Weights of a small mixture-of-experts language model, trained from scratch on English Wikipedia: a softmax router.
Below are experts of layer 3 (counted from 0) of a mixture-of-experts language model. Rows are named gate (a neuron's input weights, with its number), up (a neuron's input weights, with its number) and show model dimensions 0-255. Each number is 500 + 40 x the weight over its row's rms, rounded and kept within 0 to 999. Numbers have three digits each.
Before each expert's rows: "comes after" lists some tokens at least twice as common just before its tokens as in all text. This comes from a sample of Wikipedia text that the model never trained on. Tokens count by the router's weight.

# expert 7
comes after: " of", " in", " on", " at", " with", " for"
gate0:425523552429509506506510430470572527579486487488501465522506433491565576508491392555453500430525493491559485484462519468512516467575473478485459490479554503460459525531458444519509566472578501499525533502482550511442466521531522522472481446498502538555496483422449521488517582555488444455534451499501520558484436507495506472462549540489439545420476452451527514446491493466573577497491539488566531459530476423578510530454549479517424490570497588518522576483560548537482498455555437491480478439489543466518467501495499461462477476519486437501482599515474554463495498458494449523513466561519462540558468503577457502538475463500519556458476519478488508483505565471483511521565506429555524494548454471494465489493423500557471578508511477496553560497505475458483479478517583
up0:411525565423568521541488466471590538501469487538511424488481459521537580518505432483481473433482503506571468500531510469506513510524464469451526476521535479477419589510474461571548525491539487489482561477504507491478496539528511528526417499507471550501513457423463511446517614515523458441535453461536516512465458478475499453446525506499478495500434528443511494441493531493549543483504535517557508491540548470568527556433560481526452554522471513533429583457467525560465529482542454499463503488468547451512418436528505472467511427467433499550549621459482540455496511477505491497539454567472517522500450471575476507506440471479466524486490548428532481490489510439484425563490515464497564440544473550520482490486460546504494563495488496513503507469458507466469426539549587

# expert 24
comes after: " the", "\n", " a", "|", " The", " an"
gate1:537475512531419489468473435530528492516497406472506432491459533508514421512494491448497484545457586557493495548596487460570463561462512515493452515452524441515573536524526439530490466527486459555513435522507461478517477524566443557497535487496518416594483450559509511483521496483570517476502521496466525524571489544507504519501535492512501513494516488540494562596487454524428505527499481507499499507539496535479487514562559499458562500501563413522510501497484505592469523522495493530568490489408503544519536578549558454463563580508447520496493462502490474580539466586517565418510524450474481479548559478451478481552531606544506484517543487464559584537471521495540535469497476459446514518538481406490509491506454498586491489524552498454505514530496469542560551495501515
up1:476487469507516544502521537521511440502431568513496489506486456474453505487434517432498523487490505530414489439487498477474482524561455504548465467560523412453513488540445496445482501547504490602457480513462509513541449502443510414509421510484503534479541566513493542497523493478522465524408542473439466502507506552518504465512461480516553426471502457450503410430398425513576543472514478539500425501520564534475557471452468474525504497499449497506474477476504433526425478510505497496509535516535507529564469484503419575455571468492548502436444530485475498482524470479473528532495477511495506500532451485458446507497505518455442435443600477539473426512541512545477425460536512555552408412454542557463474495488509521521491451536442499538423522492487585444497485450434492

# expert 15
comes after: "\n", " ", " 0", ")", " in", " 1"
gate1:482493544556455465502472452560520554520531501455494485517501487499510498572503456489491464482498551561461512478461551576566546540489568529496498477443519541488503521536474435499543503471604433568531516529563463513459578508572471564508503484519532522539496538387500508485475540526553495512528480481534486543572476501436479503495519518558501524534494502494488474445449491456514527479438524437472478435532448606542392512487543586465490480541437560515477466523406537442483471521534523508468521516519500525471552470501506471549547473475560484533466507432513497509559393505501500549461484537452517496480434588479562494452536539534489498526480533487470514530516443488518543523437549559486526459519509500539497540482492561541502529507464553475568431490450434459533385426485518
up1:484472462502503482480493569447478463481513525523516506503488472522494524461496523547524500570517453441547537486540458482480473491445487481487434454502493461539476450499479576500432489561423591463471462435408501501560398539422511450477493515482488520459520460554457531541497503493480529505469534557539481488467505548552481501465475525469507449488483443486498512552531495520492507506522492527574548588456514389514647473504435447469484526461567462513519578454524452545511524481424491450512498510508463441518416456498487519474486513473439538485521487565488466477472575460503484479516549457491507523480537416553411560537505430473499512510501484493507526487527534559528502530544462445527474472502502464494487486463469427437518473506507475497458527517609555496425576588540441

# expert 25
comes after: " T", " m", " M", " t", " b", " c"
gate0:455513568503447499466479473494523516519501548384511495529507513558416489527489565543485524442523531490504492521474461539497417502528451571566419504510485533504486473465501488411530466449466500493491527499548497519484422509539475537408502512454449479534575456487529492537443530470474532495522587483414422580539515562456489514434555460459502493490419580547562513493490506476439467426568424464580512533495497480539477495548551541463425446465451540469502480497427490560498517495437495503575497442535454466502530519445515508459495528538525441560504456495494492435420506497553489491450485479486496543493454502475480472466465533571497451527532450507443533488522490510482600534530487456497553527506445493474476551488464512488485424527489513507471502445496575524426535497493456
up0:462448511466446436474452463486584490517474480467507465574495537521490541516470517574515502487501502552467544495373473577549464461542460537479452484486496526516547406460518505473553517475517506487475542452556473508423458486483477502523580516484523489489561519503472519577483510489524476450550499493469412555522451522510521505530559488485519584507515569548574516488534489528437494459542439484552515507537503570464481432514514609483390448507489441479506480518448471546446582493475475524541504540500518510529539477429538534500508481477527425454503472534517516494478512512519428529422499577489486521521505499475428488521426504499529523540518486532497498454557569525554490550527519432458561505541483430448450526511456473527477504539493543541468479524560524483462506376436459

# expert 8
comes after: " P", " |", " the", "P", ",", "a"
gate0:508493453510458550516508501525464478525539522470501481438546461507460550522456538468545528448487519523472481524543472482563523556434404450477549471518459520501429500447486500466522526513564458437510549505494519440586476543497466509447418510501494497504458411545530509491505505496529476500503440487427537533602506536478513513468456512460590464446460529523497486483517489546457538462522514395455484493539560464536544558517510542545499422502478556495535558582491452489468537549484502494498483544463477534512548519436501478437528460594457511525555480513450594523486511457541521434470480568469544530589468525502471427534472510540468478481478481438474543523545572515460458555545493476509480488538528506570524556443494553540514542394552491470555499414554530531492497507554526
up0:487571473441553482491441500450518563492458476514459491514508484488583495433504440542465435520461543487481545436518538530501485514506578552536452527478496497523555524591552446509485514488424516516488450534528498518467517472537529501500539517466446480475536525472529467513502526416530467460524496480512513489413423462493490553513510486506411534563490479420480509502490491519541470487498530554509516472477494492442430420482449504468490569516463447552382461459480487547554472503479439547416483453516561532517524435546443512503526514448569541494438502518533439517493514559409531527516545471545501513456543477494538530529556483497506470536497496536474500491454511469522527413518519499463528524544422477434554479530437528474483427605450433545468459522465546489576494509403468

# expert 27
comes after: " W", " H", " w", " h", "w", " F"
gate0:521500480524546487400472463450486515529518498491573479461492486519507486475537554505429536524543497597491484448547510584542488562516453495504503490505511455464544540418500559505470509432536528471481484453562439506488461471522438520435540520510475494478503491475456452532532467558479544515561491471531533481537476556543547474536510466559513571553513512488485464594556442535529424496420497472498547429474545533570497463475543507517536511520513566479543538548522534489473407508510456518427558538541465457454555461548498540562477528508521424455468534514543459530572542431569526487537620501514465447532530475544443539446457459563515450553480496497524470472531558451454564527514470537466509513448471531528481538533531471505493532458501528402460530512465503523484551485470556
up0:492503503535530558549422453474529545561543450518521485497523557502489561485463511513480405483479510498483566507499474476473539476500552473529529558477593487515481542538541524557386518487565478518491526495511478484487457528457464429525467489479558512514437479535430455507569496530497475553523541467476502506456516521387498516548472448552467454462496479459577535506504531492517425575446543512512529439525529505455542536450475419540496549432497498551521560449510545444437517499550498598432475502559467494493491576522488578546489512511448524517535535524521508508486446434596476444479546490481487437446514569494534492574485507502479462472498462502478463537488461581481447474444550529466561529531466503489508526436511488488462546454574426491525492563476495471486482454532581

# expert 11
comes after: " |", "or", "an", "en", "n", "in"
gate0:494432536468503465516451441462542499558480490569484463508524566525410466506539483479526492550486592520518556459487490569563546491473479506469488499480476472505417520493473491478477494500512536515546462453541513440451540520480466522464437473498520499516493470509461543486496509544474553525510564497524537447489409552465456523519518513455513502521515475464584516480532634475588499469486502520490553457572495476447505451418486434500526501542477489484497452462518537439509420443428549552482442563535477545547515516497483486543537520431522393502526549481440528467555445570500509511563500522536525474508503479446420461544480423519495473461446416545464497470547540499473446444467557495438566472513485588471521499549478462480477510537509490440471512535452502538473480408463513
up0:462511513486454540499540494560501509472514427501526509565536473537505493534448468493519520551572534495502506517440506553528492384527433469519510499512487534493531439462450480502456554434436528516459380521554476538478483563522516549518491527447532440498500475505450549534467475520436466537510488511515489511484477480499469522529414557482527535528538485434586500519452517532485492534457397493500498494529449534560435515504395518475547488579517525527515499478489473515404517546466537570497474500537427448493502570447535526558553441414576486516468557516472480455416476474437485417558508458531506513493559494512533460597531503488474490475487494462483511566485528511508467515500595431513551472452454500550519513487501535466526424493519505516509449523601534505515461505450467

# expert 16
comes after: " S", " |", " C", " c", "|", "-"
gate0:486479508520562423553495505441472609518535461535497418483492537478500560486566485489571504431480499503463447451537503482525452505447476450488489507519433511454510570443538521525453505536469425501498569533501488532469474577590516491511492406499527493466514468478435481488422469552407511482518542510543481432463516471530473545500552500514580474527548542550417471473456537474492491545509526513482506526514530486532578472496478509552506492537475527511540518498479507550602560482526432499507558479484546424551556517495466524499517452495458507470542477500535517525485509439514528563559519520486472506505491516484418558440528510379529427547504505519541558524507455484472537529493570566456485495527414516472463521502427460537504562427523486566538519426514450515480530472551519
up0:550545466480514476505544480492477485506451447468578425501506551533509542548487501481499493493455525491483502517510450446468389524468486474433445508496432539479501543458576581516502517532531454527459532478469490496417548523523480590517502517444578456496482605549462486524487424502497487509564567510511464424508513542444470519478542559476520526468585523540461511449540439558492527486478468489555475528418488564517545494526437511516454558495505496462566516429531524525495502493493464487578577480489504536493453432545428483500516549561512579483573516506424479493491515595511463500462538552520520498464496427494482523432475541533445477476495588561505524571474500497515479513516539511447467497525448484448473548523512510476478474597556567471463520486422459475479511503455497

# expert 12
comes after: " the", " and", " a", " of", "-", ","
gate0:487509449482491450538519432453555474475456505503491509483475435437529457482521457506440457493501552534555522550495497481435540435515525548510480568501441570496468514537474503495556535537475537440545451472531514534552565516495415467509470498510529438493502545446456554480574510490542484450560514525476461533432435514477476484495512468497509450485599523533528516538425469552511526555427491525464578546486425517510507544432488543580530486536544481502549503530462488454495408504479454469518514492485579508463445449472491524510503439453497454539483406474478530485436484538562466481593536466441520503430531545547491473502516449498548504448451524551528477526432480512465446449478513506453515500576463516524505467483439529443467540501575463554537423444548499478535519472556572
up0:470517540531469538461494526521516504535599479496501479485504547477485565454475549509534487474497484503507481466507460530577448564505445447485530451473556437501512448483523518479455473466550452560479568570473485492452433453494559519500543513479473538457589441545579417499486493492460524570478454488532485462556555469507500525446467523531520550503379470484490561479569547510507500480561490470577434495495558490449459475552471453400434502512477564519488494488567504553503575504556533539485479522498466535589494570543527490500478504507522502470516514499524421501550525493430520516376473560538453482512468507446515524511447556488452513489571451480472521471568548516542525593519533503573468496458456501489468478505538472518519489467444471467456565546474496504497503516463421

# expert 9
comes after: "\n", "-", "==", ".", " is", "==="
gate0:562476472550484556502506462482453488561498482475445431479499508435536556453493564508471545552519395514464549504535535550492468436544489478450541447497477513461488479536493577534491551500525515515530470442528498515468607554523408500556514517477420487472474522498514461525486491496589420471457463481454498491530406476510545490484483459485463502548496458520476466468450500453527491469575482529471534427528569448427517542508426553485456456455444468464509449512494594431495506504487489415563493517496479439509444518461444537494573585406532424540507446541476498514601504523474579495480438522527481499466497493538452488477490531512502494469495509435553521475490548471567521499486535503539483524467533481536551531499458459521483513495523563504468481526476528581508511455536572
up0:473555580535515481609520552566527455473479518508575533486474435550502524564524430484486426482454572527481449513481501442537450525446488575521497506486513542538493485537509471483467473528467512510439519562478540474523474466447552512450472452497507437562518525513444505472523529488454543594536536453523501578444518493506431497485513562503503485470438563494493499485509450565450548498463492456570455550450494527485429496494526482501507589470522467501510523525513439557466440496499450543459574512480462551492570435524572483482453402587470590489474564515521502492458468492529439461457549449437502542543541518451523524514539484460492506524508501533489468529462432527435498485564518501468480429524479493424460529536486584451530442517492493502556495480482501454507486538442449

# expert 31
comes after: " |", " N", ";", "|", " on", " was"
gate0:509428538481470583558417530558517533532511604518459497444575513472477466416557511491579447518511510477474456457430518479514541520443439524500505528556569466539448474444499431503486544538524496461559510436573464493501539493549491516486480477548528457521494520533483412508495487487482400476512514529521549440520489486513527486490532503512542498509540486539527499517619428552575503526440517512513492510495473480528559486504592503498543466511492541517512467479484496518515526544459553534435469470487521461500552473476468476400415539455505553504503528555507496517497533433490584413487445448467519480544522476467520522508496454568444503466468519534559514528519558468473460463486458446520489478576494507591510514490425598473497531513490529525465536516494536581561512446514522
up0:501436469478509462522538471503516511512537529510545576513579506541523520516548475498467514601520495528534467458435578501500432496523472552439511529471531470552484502517461538470455450483502446459560488446575537474517571442547501531547601530581526437450490475469498486538502501451444428472577527535515501440448428544452527464500546502486519488585486523466495485506536449502513509521452462508461516473512558501539546517524482484551531405510477509504513497471532469512466519505407538482476462438473549477438487541419442464508489453384497468469553499505489467448496514527550523458465457522509606469478524527463550511458424488587430553434486527524513508518449531469500520483513519504446500539558467483469530523484443543471527528544492539487435466554478451467418514475538575

# expert 28
comes after: " B", " K", " L", " H", "k", " G"
gate0:594509445543461510501437511562509533509531521438504534573453522465490514465509522464517490479468483526447456437527495462507486543498446522575468484492506447552461494505492507511445491599570487478562532460448593513434514491488494562412489475446442550496504466524535520504420463543525453511490506546544490465506535484447524557516491500523536459504561465486486490596534528521513419540481527534499467547581522519545523506505446467452538578541539515535432447466473498549497474439422452585538501458490505540506492425500509470522586514488409560464505500511555516544606537458535512455578498562504474558461516485493484568504589487519494480416444513494503478510562476464511499512497499466471519529523443507497538473443515590533572540507515525528515472484512446489474446497471446
up0:576473467548527560476495528506482441498469472419497567495498508489504510503538509520505551484500488527524484465519429572531449508462485485546519512485482505586470478534411507505466467531551414474531514505480535556479501424417517490450481444476487500466548468458540557538448380464456500455490508550443527545521419478451516553460427487565479451481482510549516498588502530553473412491459444502478459617531517495595492503518487483472580560521564479468446519513459461485541442533451509581556491476554489522540537483472446482488507500466539597500506556562518456480465539489520489469528497594506511592488507501486446594426522483531482446470492494539516448490504462476504475459421488457485534482539528503507531501490598540537536521512522485539497452528497527494531486482509501

# expert 17
comes after: " to", "ed", "s", "ing", " in", " up"
gate0:528496487510535414500509569474566523501430506535500468499543468496499493506476523516536524526508528493492500423517481551576476439423450490427520501516515455454469458518494478472515490552462476451460509509479477492486469501555459478443508553470513498494523575460542454536462470432509534546473505496503509490517470482459482474553508544540468509401427450456562588522499537469508418468502441525466483398537458471491460512484440497518493441568522540505519458469472451558527554483561458493514503479485500490485520581420553559463574481506536445499443455379486492524507484545511510443451515482523515488537514479567486474468492331597507455473530485478435538496524519529523504565565552518501502549426464529407485557474496499515527494456489490522495444564471503513474544454554500
up0:496547521525458522487531487529504420511545476440473538513502553527469499516487552472482493465490466465429501594478530428478561513506512439531496486471467464510518527514571545508474465435516464509509500507503578507478527464505532526582499426523529543545492387591474503457521504544460517499523441539453518506480499605546507511534443492462468523568518520533446445537472437450522544494503530498537545597468499558456560491557557518484469521513548522505471582522512478459460457532469520548467502505492455507515486455538435443467457552430382527459528551628526510509447494451507551529530444554579515514506486519512489536514480622452446576526526482542520459525512459489506541497479474482500484491498508441556459476508553516479479531509526543440460570445528506557508474554484487

# expert 5
comes after: " |", " D", ".", " d", ")", "D"
gate0:498447428450518568485553488440523468484508537485513463553445558503479431554479481546494458439462540429456501474513496507525420492517407537491552451580577447536533474528497498443500532426476475436448504554496504509536455485476518567482446503517518548445453453550538565554505509516523448556459489471460520496559489505514511456465498544504467537440421547482465513476465475463491493520445441422544492476429451538566482531504541514545520494501489523481543553535438490470508467570519485558536492496514529509461499431506494508559457596464599487392560493446563507474509537444571443463454483487553516527516528547495553519436467460502523490523553544440508558534525509544407520494486451489487476487511502515494559489556530536494573488489506532474536523433491516447516470498488561
up0:466494518481437534437434467536544463484508589461410502491545543425514493441531522510543446448575460515508550523541510534429486512501481478504493492515471509478502492515431476453505555530517488524433463560618483465384496533524499501501507495495479504531529496537461525499519544470559506501537496500508538504550504542547491478503475474515495459568481497539548591535500486477496503430552499536481524477546555451402544492493517451460505503486470511496488480461562545496557448525504534415483484469465489507498590513522496577530532535415481519549467485519574482471454467550497542411463456460517514503484531447573479444470570525513447468518499488627429476453448463444556526514528495523537528543485489459452528438493411465431445501507488520586515452557521531525488479441525491

# expert 0
comes after: "\n", "-", " A", " (", " ", "1"
gate1:471431581529504479502481481533575538475556453573559472448487434567592536534519496519502596498516483498465519548452526560506488516478443485426504483483506429514524496489540496453514456501502500518549484496488537499439459469470500549536488503462494547488611458514484443587450511511603491566444529513516442554488551491503475476526510535479554554525449457418476632504467479508511527457476488454518471510549521428525538443502448547485580498503453474506502527429467574546520536503537491518468525525452515504496513471502443489536512480555528526438525497542531435535595494508481437493525522519534481522492495477487519475532447509475465542506518525502550451491462464483444533449587587523499502480471507504509429587529570546482479574479550488466419514476492430503444475485469482
up1:536490589543427482500523437500511572482563502484528470446523493449422491476481527511465549506527537491577574506487438529503517537523526478454484545497471470473450404497556533520575536426484569480592464527532491489554480496498520478513496500514472557550483477515573423533491519456569487503448488513531498451516496548498513464537516516533532501485481443513514518471534499551578569462502475474528482496480435488470505497478448512432468477527536424533512452489503519401541451535482452505517444423466436494456583491439475562451475474532529528538573536537451482576526517619471507454496430498507545487543503503470483441541487495530477473443573495472463545438424524514462447449552501547511540544599519476537466492539521498511461524459538520517541426462510456515533459515550541